python train.py --n_layer=12 --d_model=256 --n_experts=128 --experts_per_token=8 --d_expert=32 --d_shared_expert=64 --activation="glu" --moe_layers=[0, 1, 2, 3, 4, 5, 6, 7, 8, 9, 10, 11] --router_score="softmax" --normalize_top_k=true --routed_scale=1.0 --balance_loss=0.0198 --balance_bias=false --router_bias=true --init_std_router=0.00991 --lr_router=0.00069 --vocab_size=16384 --norm="rmsnorm" --norm_eps=1e-05 --tie_embeddings=true --optimizer="soap_variant" --lr=0.00109 --beta1=0.95 --beta2=0.95 --batch_tokens=[16384, 32768, 65536] --seq_len=512 --train_tokens=237300000 --steps=6327 --dataset="wikipedia_en"
Below are experts of layer 7 (counted from 0) of a mixture-of-experts language model. Rows are named gate (a neuron's input weights, with its number), up (a neuron's input weights, with its number) and show model dimensions 128-255. Each number is 500 + 40 x the weight over its row's rms, rounded and kept within 0 to 999. Numbers have three digits each.
Before each expert's rows: "mostly gets" lists some tokens that are sent to it at least half of the time. This comes from a sample of Wikipedia text that the model never trained on.

# expert 62
mostly gets: " Sch", " Ar", "ü", "ă", "Ar", "ö"
gate0:499458497471547494573464493435482492435494475431540487478539451433432498488518490510564503486498528529464478488477522494582528484392540511453501500533505500556479395509526444468461448545383615468481490387534529547550530541532585451491519548509489492520517536482464498477507470473530513535492554506576465498537473465517511481558516462489432510470501543548541520493491493416567452468504
up0:464468560483493537456416541475538454489567520575471497473499531435410533529496489531516493471571609519494483535502470487527531498433544457462561463492534476503560458419473501456474493520487504534463514459496512561449554593521518455474532489482500435479528528545530501477431477532605576547510587503517433541485447529525561468486534498450514486470483512514588531520501582495498443516536
gate1:478511481450500507452490589446491489508523474554513497461509465419412587521449449519591569516486431510474482493550534434541519460496478549506480424478555483471467526453579502521519509505500581512493540584449482464555466512496517457483549528472522451496481497386495385598518438508507493564491413526481580461456577496483487428558451501504471517496491531531480519459426507504513490525476
up1:558530477576523412501549504534562445517466538503506510450467495559636444506575531532458530571521518477474448528518488590479454485476563488544427487461475463514517500527504564406546471441501440443524499441468543524422490489500492527534507521500461549442513472516439529470514509460458533442489500533580496513495462538496451510458447538509569443453510460429537421544542500478559552578479
gate2:460526508496464458448483477542549518531521552549511529528481573496477488590495510494567536504463469467482519524417502447543511500514572490504498541519466543509501489520481478492482469517531471513502492493461549506500571475430486542448445544449490411585526482523494594533549405557481564476529476466555519528558458558477535495474470457494422520559503480478499404536421482540469483514486
up2:460478535574538539394599506469550456586535457468499522510504495548427502544467493501505482507527498490504507452553544470480543482539372470524496492604509500451575547517539516492483482488519511529517515498511499465455472464487486423461532547469526479513473395460467497574526490516476465472520504461522528483475535551434451589558479505495534453455530416481554524508493512526543533519460
gate3:526456516472551489572489507545538444562531497412546441495490455442431554442513573460503461527546480510433445476467462474529486379449449445473539560526461507486525472508494485466508490481450556527477511446506452469492527502504582562532440538537526540540485539544399563524476541514514531550562492416480476504498542510549523539549535475545496524469534506552577465490533469452604506428505
up3:574512457511586504482597489536475469537546497467519554387513446484476602494464572497421487517545451531564497462555483514501476422442485528497455520526475445526455525524516535477492488478419466456501505543496479424444548537506486529563506508574532522531471483522482472495506501558501455490542403463484486492489538457496502551538454600498541578457425444538525475478529487538582540488569
gate4:457532502476459490562496499499562440508582502496424391466543509560482496519498499511513513542471529490436557545518423524486469507477484448540515528496496528530538548543435544516523523575449515492467480480532466528553458463486482505599453501472491565481480512479534429422486499431455483506499522492456539583504505549574462476532537525481476558595465478538531503579479528533556482447467
up4:489451479467466491532460543559486421552557516424449425496501561517495515527533534483489450506480514466542501477454470501471510507431529514579513496474561470559568529479449532469509494516526505533487534522546440549619443494559431461512485480458476468521454514503475510417456549473556421477451508459472530521445494518599443491518549515492463555536469499525539448528482520471488459537561
gate5:520560472497544505471521536549529535424522548479526527517457490525451493477526443518448475503436518503493492537462481579502521503565565449490566456494549475501435443432453489541532483527521495442467454482497540473505494485482538501521481450525434467441499530500488503478499447487539532527501591515484473443524497558483454493492455471475548430486472530466536577438459461547550508471477
up5:501562556529453494502497516457520519542482523444423452461439488467538399492506444522521534481498553522513483508517535449488498493499446522480529566528511466567532504512536545478445513472506491508566442531462464531483597509487487526486513436546558482499507467533481446576548514538422549501552439581507563564505520491498455497494471508450435478446487503449438505434538566547484518487494

# expert 4
mostly gets: "shire", " London", " ENG", " Lord", "ford", " Wh"
gate0:473464476473510517596417483467539469494432528506421488535481555499597434469459473585509427548489469467508584552454544451452474505485455511549591551538482483520513557426454430526516486516470446513462509474537482494448544457501506457516500528507395498453529516534507507477536514503467491482525519556539477472541491548490467494474484508500513425555442485534570463495495427498542538467483
up0:506507444507490504617470449485500519441505514561462512462415560539534417509470499535545476528499429451525524487415586457430495459483504522512474572543453504517533522449510364554544537493472478505528506499527480513497508377494499537457473474460493564560508503530496556557538573526497509479431485522495452484536507544493511465459512447549505455531525501529555411497460448461545525531480
gate1:486569465480435511565511543540469495497479480496564580439474492486506506427508560518568518407488459523444507497461462462499494505542486502512493525525593507504542455511481482509454478510558504501434494447569490499501442507578489482553567497482516500446469446510415512467441518519479533549527501467540552521490434545605489544486522459579477543517485529512537376513498526511479452490578
up1:517592498542525535542588505549497508514468481503503538461438501554594549394509498547502526388528505486533510440498463490443437520495525484491458525556498480531471532553435459528451484475547482547507488490530519462514473459471501508499480494495540549528453463548430540499525449508511486493529558486548573492566511482485454451473515437569542462519480568506463494429502484573421463504529
gate2:439468522510429545491483481559568492514517526437450560505578490505510482448542505527421513467492575543465542556517438487524526526516526466522525475481581535530487468463520518515471463547432528468470448510549491547441453478494527455500529474494442435497493434462490541463436508565567563477538545447403499482458441484486507538502514559507495481516451418560533431584529500462554486462553
up2:505519510518532501521534480457481515508486487546502538513506472489490496476421505585503521509533448453475524420530551492457556442522444485499503493519496458516476477506447540495512567492480504422499502444448468406499484433473492474493475529488555484532459499522584468559501547437450500488425496541560502456459610550538470517480443489458542567511468551527528509519530467483513586490476
gate3:554480573466463500543477579537549507505451493466458504500467504609495585492485575522546480535471496469509497493536624528501500483550553468489459548531481591511477529485492438444452555549459571492484551542513445501497506480531502548505488494504550486573532468557505542479519568581493496536445491471442537467544508482414500478472496510518496551491479424552487483511431554478519544547513
up3:436458535499545493490539390428518475494573524559426496566511531420465468540494482450502517522500518524488483465487459559521527481469487499462540442502463488527504505506522473536536495493584499547520478500569566498528514506439470473525490462566492542506599554518525451520456496459426543479465506553521525598529491524499481578532588463501521535551607484512554554502488470555458523463480
gate4:433503543477523508491414461504496447521463547513499503559479517527524542514529432493562477518522505526568533561501538465513476430448462497555495452521536493513515587470472464468508518550444504494500475509520503496469484512564490519506596489436499573506563459514529486471577491512549481556530514474477448498506496561522414477513523473463539527558476509550525498541477508503566448471529
up4:500478551471428539465496498515509550578419544463546446556527480493514586517520431434464466441497474523519476577562520469479525474541530500539491418454518492554508534487523442520448524500453491459512487436565484472459498487557521527456579516495441519507495449492526530494522587471489474535480503482499474500526503533454439512457517530501582539539529528541461475556484520456552452505489
gate5:514485517482545511522388510507503482483461490513514568436424427522531492471565481547504489590487547473520585511442576492525473478434530482479532546543531555507507497499429452470522439489539464509499509500503477484538459482554470502539507449474545551500524458470552447487468499484437555472533556519514542493503509440469503469487568455561478523514465454522526531369556497545475500493496
up5:576515584462484519407550417488504458511534439515462501517514514519471525518440505443473521492513440501482481473489444535489502471542519503504552448496460524485472542507486475502521535487439555488485470516475520461512526504472512545490518536488505524497475484511482536520577461484507461531475455532579429497509551450542460501486499493467567481488522564486426529533469473492463507567465

# expert 79
mostly gets: " building", " house", " system", " book", " Museum", " game"
gate0:514480486514451537471401542467492487435551484508583448528429519524415431478482506516567505453486588553477493522483502496531511438466581531477564469548483532509551535483545477517478469414496469562500510495436526528503435491469552460453536552470541445451530548508469477557473469491454537449434467570503427492539487496528489489462538531541464524459473486511450521431505485487505538481418
up0:452481503539471484520471539497480536503506511449516520607541539550512531428408490527493558521487480511521532480504605572506498533467526448500519563480551565532531572478456484536541494564493554537485520525551459568536488499502533439487506485529479451496525510541512509422473431490490555431442509517417555490552475484501438424504509541481450459510492544464550512498516532516458544452517
gate1:514496461479539518462494442510489496461510515571475516528483500494489508421428578466457493485487462485533498495549530549470460430600503487494482478503512513584503511501561521584493506443422527487553541502438546467427529565498477510536529526542504531479551514525504511530476509495532441505505490454541401442468471537493499534555526472565483476515497473488506432589486529518488510459521
up1:513513438528497589450468520455451525480526498516448522497481513503433447461498571523522437474413511547576526512513484561456458519549545474460594480526538434611539472431569500566501505405440485515484512492472500510530477506493511462508553451486467459437480493464468428467466567478520501467510519524504525421411474463552508559542544482531466446440501514481491472565458469466544465453505
gate2:482464483510538505473539512459446491515515482489501498537481477510536480464514509508468566473504495482515473455489493578521610494576532446536512451469482477518487553470496439473535477404477454520428464527521467499486465526550386474451459506455488657498544505472458452600494453546548463493499493492526464498511481532541576565442465364514472507427533544581509448515439410469473484475514
up2:461566536556417502527479465514541547468528539509433476476496591468581533491440498414512548476509563489524527548585518476509493507492491540476512441463550492482542442549531479542425461467502501537491512511421472463453533490549479552559508533522543554440455514384564486493515516530513472478462533439503558541446533479459501476567530501478541522513483557482513553504438534541482490485506
gate3:489557558480429533480564481487442443438502473502525458584551503462534498487466501502517541499413492520487503567423538494500553558534478502463470508464457476536506558475462473468459591487468502431439483570483478582529486512485512514531537484498478440497450508517462453504476490575549506565452499596514508490535510485504566551514527499479435489496486469463437472505534449488609382510501
up3:475515492440535483523514459547469489400510538523491500543554476476497574532456477483516451464465471531435458549454439467518480599518468533431495447474516521523516521479417521553540528489575555445514507485500553472541511496537518483456527517470504488470470511497461479508483511487463502514576499552523476495532435532506535437522456530547507539544475443464428515489516532464542492470487
gate4:440502477504455512518477550495477458525426490466505464539453486433433513492457560504521537491532491496497451549454546576534526522431503512472508470479449500485504499449507518550479539510486472472457526493586570524489478452481566566472575507507503514524543522521533475493428500531573611535529569494518445462543510529484508430523463453514424481431456500523443526480479454505493495498476
up4:466486515518504419509488522535497514567549466491509560490496476512452498474476501509530519532503561470432547541461552481470441471415495531502491470522413543523524452435488461565475512502484429499509514491541474526514552492486493441503550491490460502468458541530515458511501497417564567568515527569535478512525485481550468369469487559473516500451530495542490413508411475507541520500526
gate5:490549431502492479468440540505501490432439445494503477498507534534524463546446495398459455522406565522512468483539509472501611415575455568466512494505441448501502529508489499461499540462551511443460477478506476485485557472544525517422439520479526583527494494460541450513485530499477483401468512496417482533495507514476497498557498374506512474575505553417502582406533516466482481500520
up5:547509539543545540563530432494501512538537556503463504542431564506503530498511502559542524457523446487502570419497448593486472560494560432523506496496572555511497543521499492530504446555501499587553499531473543484518448487467466536547507502549529457542553501538509547528547515517482462593574467533623518436480487484534477530434518548489520541493470468507504477601491476511479551524494

# expert 0
mostly gets: " ====", " ===", "%;", " ISBN", " |", ")==="
gate0:575522515552459464464539530458565507527429500548499459462506544549581504461494503605518441494541561494483526458545508462541534526477440532500457542483464418502477502578530521472558513567484519409485444512550508485509417466493602425507474557453502522472562516469518444460477450582485504483489503499509498503500452522520516516537499482498466503467500503472517537493471455512458388488534
up0:468485440489590516507484508500449521510501506481531520519465506492506538543554541452544460528461483536544442516415493557540490476476523519490469483478500538451536537491551481505564542465572478503436515522524564447480473566527543460472421486494411460491475506512484470589575476486505500504572513491433478509476448451468492445571506444476600497502496542540514483449509422503426551454494
gate1:482364467526473489528506575474487455486490490457446439534535502505393447491488486536468527484577513483474530523522487469444433496527536500500525500462472555526477419509424488510508491504455519541524559424545514514456557529472464554522550544548546507501505537509537498503456566504434482481495419541367558490557478482505481511452478538484506520470465473489501571533474519426546502487411
up1:495584484504525543421488473537551592499513505543523546499520500519565583464451498498479430494501547496514529526501533455528568514431516535515424480471526395545601501491530538511525486539474477541464475476500455454541471434537552460542464433445488499549482502487475569528521515547530505547435519480587396519531522539460513460532491439504560481544566497432515511503536462490489475543509
gate2:542520430521510429424512501443510459492461509410520479512461555483465457454539465441550518494597507466506573475520441435463496522542475525486474517584491471471458587539483543498568488502449505524543500472500468485472513526432546492478548504494495455533479464561522485496580468557511501409504456494515447484502549418479492529503478514480372538494511480562491473534497506532489431577457
up2:495547481497469483528479427463562505528483499548527482514511478470544490490546481504571528490449524526505403462494447503518515519505502492477560511538548548454441523439496432476502503488569490505426507566506519537414500508495599493529556508507474454407485475488527496493506540455511466532454558397544457430502529452482525567467561502549533508533461491465552460475504562507461520423569
gate3:565572503535459517482530472559452518525456494515531581527522516506529503518514470507502500525511521516516556458513587572453507492451497531544571467535511557575501493523454557573484586530430535454459530579528494484539435464515579422496497481457466527476490462507435510559494534571513511403477493530519439502505498490519535501475541475439496552451491507518504485470484432540523521497556
up3:439511491484443513466536477535555558474586473502466493518560477547461473479408548531524544531400430499526423488474472481539515507499465462512603482520517541475542490433543491501545512542486499538472507479468437526459468501544439526503542522554528582505461484500520511514459541448550465546497495525525449470479508508564554516461519508477537576549528524510465522450544568449396534483467
gate4:534469496516543497478515491489530480516416505469481453487469537534470479504552599514519524522576508493517487548522482447540546562523490490526482477452511546509453477600464415494508524410507483498521525441562579504508543541433497471516457507552519409520508480460496488426521532555435538443513449475496509493536528500608476479570481475536457495484481520490508464494516487517497543518505
up4:488510524508434549527507474411442459454473509539501535510517477459592528511481463492503504490477575523483490468452453511496400411526598483505554559498473484511430550491464488474499503482473552582429490598441459477502462529514548498509530513487483490518567481533525522523477484523512514466498512537480442463526494515411529503443581487439444475502467551539489442548436570521506537531505
gate5:505551486498491522415521490496617581466472507509486452519509451493525447476415504561471579527485483494502510520545530529584464563512464448493477526438526503444506460548426461513528461535542491505530508506449475551450542440534523520488454563498488569544520409454464478508495473564534492556508520427514499476468555497481512481503408529500489502457528553476514490506537495485458474516479
up5:516518535486434550452559426443468544589514506497537532504500507429529435561542578446562560522445507519495553474447486509497507552400510499459516486481471523522534495486489502551545416487470538529480527446447454525466517545474514465511492495462553470572427481523475435535536391506521485540478513469597456489512483479485515505489546478475570476510513443549464489550446532529491545481513

# expert 118
mostly gets: " women", " mother", " father", " men", " students", " children"
gate0:520504513456421495467494526470603534559551478527494468446499512575447495452513498552465458395400520483523529484496507509530474469549546490512496505467525521518539484509533480400555538411509409550503557478521533477494421446531523536509531516418519603518555488490427517539487454541483472486521467554502439477476489493506567475471492436541461487515472555501523478508478429486461518511539
up0:416480470460529444555467456455419582512529544531388427537408502470499487576467511504496520546508527471562439588495430544461478516518446449504532425550472514463530501501577454497515450501473494511573489486522439542502546488565478563489524570472556533452456507516491475479528522491542534542497540504464461476561550511536509534513526469524521460503475526534518542481441512500483546498473
gate1:496541531498477444487527443553496472468521522571540520533551506484426536495439503500471492505461481455533498479447422472450474424545541477547453512553512539453531519497477533542521585428538451514512537439491440430477510538533446509485551547495510472485519507568545514470517523489467481465473553509515540473432432522443402460519487521487483504515514505514508507521499554583461465508521
up1:476471473599557476518520507491538499485525528584535559583567483488528450449511475587478555510503448514503532476552538498550519493491603444434446448507459514493517499482483447480476550559561449503473594523514440499470482470448448442444474554486436532598454486480525512538482548546548525463531474508470532517552529528419504498432518499448543534527488522518518441506518438515519506487472
gate2:478483550497468534490516528481448519522455524532452485426561431520527474512503504486529492463460515422435474481569473492502565518550535485558444487536451498465556492513446476530574548455538518434510506540464537405539516517528530496509532487506455540486543444498479532441554470491529526552458510392492551570435458595446586531586424440511510507564475497512466436516462548532501539555473
up2:461458421490504547514506585491544559546516522604458546490549515443521525565486485439469444430474504521482486568538467535594524496588495535537468439496447490455596448472470430522518472444525388532529451464512469439556495479478478450516518511505486538547498513556513509515531504443480493564518488498464601549490464540588536495540501458560527467509493461491462495548467459482491434501506
gate3:493506530453507449462467558511488532538493515498497475469404452451495493441501504480430532509501469465487515556488498585500396520498560464480523476555511512407513479483538489425497490415478476566501473513463478516562495505602468541498473536498519521499471443504480497511489550527554555473492485541580418571479536485502505503509567481467489489515508460590476519451440429530473562456452
up3:501494511513464443419405464476398442525415442538505504482507540520540527594458544548470489527479474527487568493501414537493413499488484479524548445549472451536518603473484499507527477466506559570488490485580480497522471536538508486451500539538476524510523502482490518519469508531532489550551498453490542514477518463496488502516491523541543566508503514492501443438455498482518549460451
gate4:553524596476500530491517619430466527536468504419501491388427489500496535511504492505519470448507477455459488487488515479544517410579590586473489545456502594473431445469500491494534438481501473436580494487467519476553521538489519503531474522409506519521485456568521476499515496533477466469524458545512489486412471521577475452482498529528512492450453504491502485484495489510496480544501
up4:440502401470558539483498555514546531493517494509530566523617478555514504543505529474518485477514484526505551439560445457462521460508518556532537505478484494514529486531465455467459540481558465553481539415509440499519458483499490513487471449442449510495426476537447516600498498525465412399485492552494491500533440492554566539584444484457541506489471512559491500471441508456501543507486
gate5:466484567634557560510495434525493459496511534483528475492475522509531507471479479506521453569488537446487526516533544449421524511507407503487517564495537440454540552506505524533478539523485572491504550534544541560543559455523477549493584572520495480457541506446450506503511561495530521530466559541451511453544563518470472546519552485456486583523504475534505481503518602488537587471555
up5:522504456440544473490524557534506419503414474533489495485559572461484494523502542467508503541490567510506515562489483459525493456488492477556473399484562539480529429476542500456503499545503530544430555420487540488462444497471505526549524523444481514440519446490378469516471488499488481474531478485485470492527495491598537480550455515446501453537518510480534495508436511508556437534504

# expert 39
mostly gets: "On", " on", " On", " along", " Channel", "%;"
gate0:483523569456459496549494458450483507513520529442511402505461519472479476547484534408610488489542539486473479498554446450502454504415481505422516508453489520416411477459518483495575489466501523518450438485440527476480525496433511513509492461491411448403555498529578440473514449502524510528520520507498439527466444459474437507421480510500483459535482476556502516537491509445502520504405
up0:507525547463441521474538491470486449513530496461517418535438556519463473591485540452609502503573516508459491459588465481486433464433457466487525505466443511430430454548512508482529457483484497441465502455510509480421512486473492508487509541545438441408540495499537461485507467499475540529493564486456445485529493467459435537450471528518473478523451443503512513564397570464534532481444
gate1:496491453448447443517477548441533470524467519470454535464489583577519529560508489567508425454521414469504483483543482434505489441534522397500490539505477488530521495551565465432431551567448484550505555534490514498434446508502505560506504528525621500485546484478459520522530541527475469489557546421573506491538516488532401531475430478476437511495473524474522489432512510517574533522433
up1:549568473485438489504476511563556459488528492491536537447467477522487547550540512523452503515513464498538542485522514534455434487490474450593497475472546489556474497563512525517458466544480495502492606440512450417509450473501434524542468608554532578458418482509371488571516483508445481514547557511537541437496530453553507499442493499481493495514525531421502436429438465489568465523504
gate2:564449519482526449426500550562549512596534521529455520507500472459398485545474516576503465495495589490519499510492526529560488475535472475523528504529522463449514551496579450455529512515491472497502554449530478425455499511560542542477538500433461475506519489523479515468456499415456546518519531485507498495511537432424449531528440542460523476520476428534578548536430549570476496455475
up2:479450419508531497505497516551521435540346490512478565489485573543450464467428508496568482465560467489523492523494528528482504516525493472551490565452449509483514480497510504502588474494522445522488531554470472448474435540449477517506523536485525502442531485581517510489607434483487465509450494527494450462490477545430397497443487497494539527513540527562570512523510520492497534480487
gate3:542474501484458482498548486547554469460508472502510527484508520539525400545480380516528513528619454447502555461492510454494458537506482471506467512535510505388519497517434507523496483558482532460554532537564470502468497448470548510495432637530454515479559494541535474530575427541437486489454505534451537490545548509476505502476511458509473515542529597479516553535553502509558460552520
up3:533536431448580517550514454461490559498521513576490503509499469461517453428491490548402520489467521496526536540525585498508508481518484531503476495530499402505431525545520531529487502495511475385445441472484493453528574471524500513499472476463466493530502501481504485423503500472518522531491527534551531483489470548544549497585512407487492408498450494563479554516396517506544481508532
gate4:500480498543536516510504481433506528483531519531473441466429535589537470465519494538554523500544406484543533561507442511515482593522547494460504530462505532441507525454507475471551437476554446531521485542538500516481521468485483524542477454465554488464496496478486457457573532503495566528503460531438465550552467513540507527489523561483498461470582589465484521477577524559503593471448
up4:525467518524525495474455489503474409541555519467511481510504436443521563551482514466488465472419594509437477557526525568504429475524412447525478538463501412579482464452499461497425466493445561476538538467483528486487492530485486565456546486545471529552462455530558595573442498524513474478536501463592529460492555458440540492519504477491550472561468392508502437548418556485509410496527
gate5:480477569558491512554468536466526567502564530496470421525489509449587472505460516509485511504546504481544492555585523433408529450488546532398467507486485470526498519438513484544506550507503530527514540480451489458520511540395498502541420534486499474505535489522504570471546571507498488504538487472537475540547449511569529502500513480533476484509526497509457587520440511499520493536471
up5:442446540494495482487461476503435532569597519533511463462465508481443497506458498418436473521481565489510481568556540506469543500514602500510403541495416504508498439416482453524531562475507583592487465429479495528507499547519433472539546512487512476484478552515450517505495624471481471520474500514517526524525447559509466515512594491472531509521444502489533594497467554509538599480534

# expert 36
mostly gets: "\n ", "\n", " †", "|---|---|---|---|---|", " Synonyms", "\n   "
gate0:544463534522450476486458505404504447508479506505433515434457495486485510469505595480500504479494479470505483541413470541525530450563484469498554501459553489444557495544556471482506517459564498471475503464477499549479512499474479452529455429485541478513574529505474483484526566504505623479474496495466531494477554482577474487539474542524505451529534514526540501451503495475476493472449
up0:569523516506409491454442517421469415460464493476508527454527521483484492504477601521458558486448500471490501559425535465477533450579478525439520512448526523473547470493562485492493504513562493487455532471488495554503462566458451449504493411449496476466502525475475495453477485540541557463494513516475496478527523500632488508549478479500493529487548490528531535459512536470447516454458
gate1:455476432504450496500448542532468433444470553542505475544473520523434483519446438527473512429484530442497535524517528424453516543517475448416431549522494491485607494481477522479447512555443474507396561513536488487487495464515441534523543504465521508469481536441395500391520492375507491532498557518501510541546480616525495466522621451496458487541508460523544521514481501449528473443552
up1:455487531522480535505490460466558554483524530479496452506510465465453610544420591496538536525501503521526526434476472460521492364425493524506535506467451540533430492498469479530479497508442568508432427488495470502487505540465535489487425522508518518479459520511522534505397511440519493435499452443517586521507468462490475517557490519530493492464501455491437482460487519512433544463463
gate2:520525541551539500462482440502497446477572535469498463506489492493437553588471512529505517579528496472415479501399536513501487502458572395466496525503465540492491525474502481501543472492516519509473482551456553535484533507576534471527466454519468508564543476471442576468497451456529557516536506466502459460504521561443412498489578485517509447582526470477631515502516529473475514445530
up2:495507452627505428539555461572519457493505509452568527495499500615483488485549494589578539526543454488490502546504535466486521499443505498514447465479477457499504435465517497444500506580548482457499459455508493437482474492544430563520399530478497543447462542487472503462518480528466450532477574455547451493540495571469477422472438502508439505509525440512536496487491513464517486477590
gate3:457447598556462521509503532482465455527455566529488566452533502462549406530458382404472419508487501454494460509550483512535476415508506583489443530568505448508557503527569506526543527459509490500500449509445531472470535559544530411582577508599478551517519519527478480521481464512473524550518499496474507550374471453509462548452514497441568455521565562508528440519528528515544496449436
up3:526497529481442539454525503472457393458476513545529573441537538483530436437505445508446507518465574540516470484489472543515438515519539567473517549549493503484584452541596531533527535462519515502526466500471546543515517483488584467524556467503432480471478513496480430558426443568470574537494545518469383577452525459507434494458503505510516511403550555556538483512522495494462520438433
gate4:494531502559551526478456516492474489533550500603509508490497471500554514498476425504510468508513474473508523567571510512591479516526489481524464510538488544489470571492537480474505532435517502486544500521504440503509476491516468598533541534480500554450528533431521559499531542538440492525440495490578548498489492534477450435545494544487521486578540603517440479508461439530489562509500
up4:495535475475468487517562465494518482494448522401489494598495489455462522569481585487521487438464488496494537426446483508512490542494509499538551480497502531503527434530500506516557469578451505550460485497486512512491419555529633414482521515529495421474505497538504485494460511436501527495527493504488496442502459423561522465451491517503421566477519508509499498464546531476455467529505
gate5:529535519546508486417446426533451507489501495440529568536505544436422535523526482493495517488501497505485468459440469543496433443520519553498503409496506493451536437496531485560513485434512553486499455510469525528488537472542551452518440444527533479543512605440444482453479489544474542438482470486438525521427510427565515402571529517542506492441460490476537499471521533473517491478494
up5:481493533517538514454506465514465538483498514495546483497540526592602446478473577498543567570475508534531506529545510522506508551523521508479432564535444481489471534537562497459540564462518431575421503546491501486515440468457511557539498488463473536569457456489524544521484475475588520516390519531528437510533575514458496517519468559519550533484544502440519478560534497478443539476533

# expert 16
mostly gets: " re", " pre", " inter", " non", " co", " dis"
gate0:532498466485430537528495496529471475464430525459536474557476466438493504423502501543494493511519508510520484430449510484482554496566632417482498546532522522514474540519447497479417529532471511525475577457468497441506533504442523478491514503483536472432505472440556526489516463500500459564515472451574567504515527497532512549490473468516420503471482505498493455558508510562487505522518
up0:404438509579517526565508459507450568535520495523511469490491515458525600471526523451510492472463519533541464530454505463549451560499451538516493564498496538497452477458473537441483460519571496582478453520475513490459544511487484506576489465483465514488578476609476501555490501450481514569489526503475548473501442471515467478484472536384533527516583564500545490440520509415513578415528
gate1:521547520520455472482473431606504489518496473462502504500494534450477486495463576572477477525453552434499461538560503485449418552438486478479514546479514507463459534502548515467529473393467494547503562554529538481519388482488529499454465513518517540528487482576470503427508457506487488553496562533423518545497443501460473443513584501441480555493507549486513487534518540461471496490508
up1:563500529446547511465513477510491582515539477539539532480492440487555535512545425502466475562567475535498484501439472493591607420483558539543509529486422491498519539479492492511501472537519415493509547493504469521516509553555505452494553451488532513478492568447542478494481503523532489529522431536480517442462547528373518487507509507609549401471533518510508491498519521513524421490575
gate2:523541490539462483463530435612407493515515559452529514463440502476500561476499481527490478535489449527539438479446463511527460502463592481521579627537549503432592494469516514551495480498535533584539475455475465502451466430583561502521497490490468476460526503474544532522477472530524519554545515501471496543440495505450496438520476523483494487428512517502497478490529457509461445482504
up2:538497498480507496482475442511499548496454583525464504482449440451540483489551418475468397434557491524554537492574497470536501370532605503523498573515551477506575487514496511493452477497493548474486482540475572487457547460532535498525556497496464396494479511474501517555497526520418511474589451538502528514505474415486502515499535472509489421472441484487502514490467455500508487549455
gate3:485471452544485577537506574465494486458441487478552528552580507509457405518484519504467460500475506501517467467508563494521465599439432514450486497537476463562562553432557570551484486533512498516537558484493497578577462503496509494483534490541530582463502482481546474497441478551548466492428518557468448534485553429514490520540443543483486552459489470491455531457517480453511482501443
up3:445463568523514525536548504433445431536489414594538464515488471528510500536550488460463480510540554515538456468484499530515450481476417558474460529557478549529513505533521475482489576432515542555515467534443491539533603531451562514547516460535526470529489518549440485583510469496508461508470497532555407528461502524540499568529519487470520553536524547490570512473551525445536532492487
gate4:503529493464502467471456428440487518554521518513477551484476528384573463504520473512479433435536495573548532563498491524559466519527497545517434595512525513523503492501489550499508427485498475485508489500441465470508511460455592516533501431491437445469484526505530458492414475483462529506489500516536544560452462475521453470521517508483513457443533539496499522487498458464491464477463
up4:503479548482548508408539495518538457520515546518461565494509522492500481525524509486527392547520529486462525547446480519471486484425587432474556451564493424509468531486579499494592475494432499477540461536485569509570490537534530461565459532542484472537590505531491474512495510575509494564540490496490534508441493497469485553429479558398512537546557554496526454498530480554546489429497
gate5:519490498478498471438489447589507497491504516434451481471429508481508498463385507542552507475555413460397515513492438490513499493473536487528511466395590523428447449517504512478514421527431520454467472532533595489455416409450532515488490451487515445494614437540548505429516484460469563501579496502494532512479450518497439370415545462528435511505502532467490508551540492470447506502512
up5:527508551436454466416528442475512554558488501468487519491469492512490462536559488526457513489490474539462514588538486601539461551624490501539525549466493502464514548518492529511508475491533455478459483434486454482478413470513569508546514524427482473529452614549494512501516462552434535519461491447427538562468509502549555491512526432557512446464461522477524523511396439538430410450463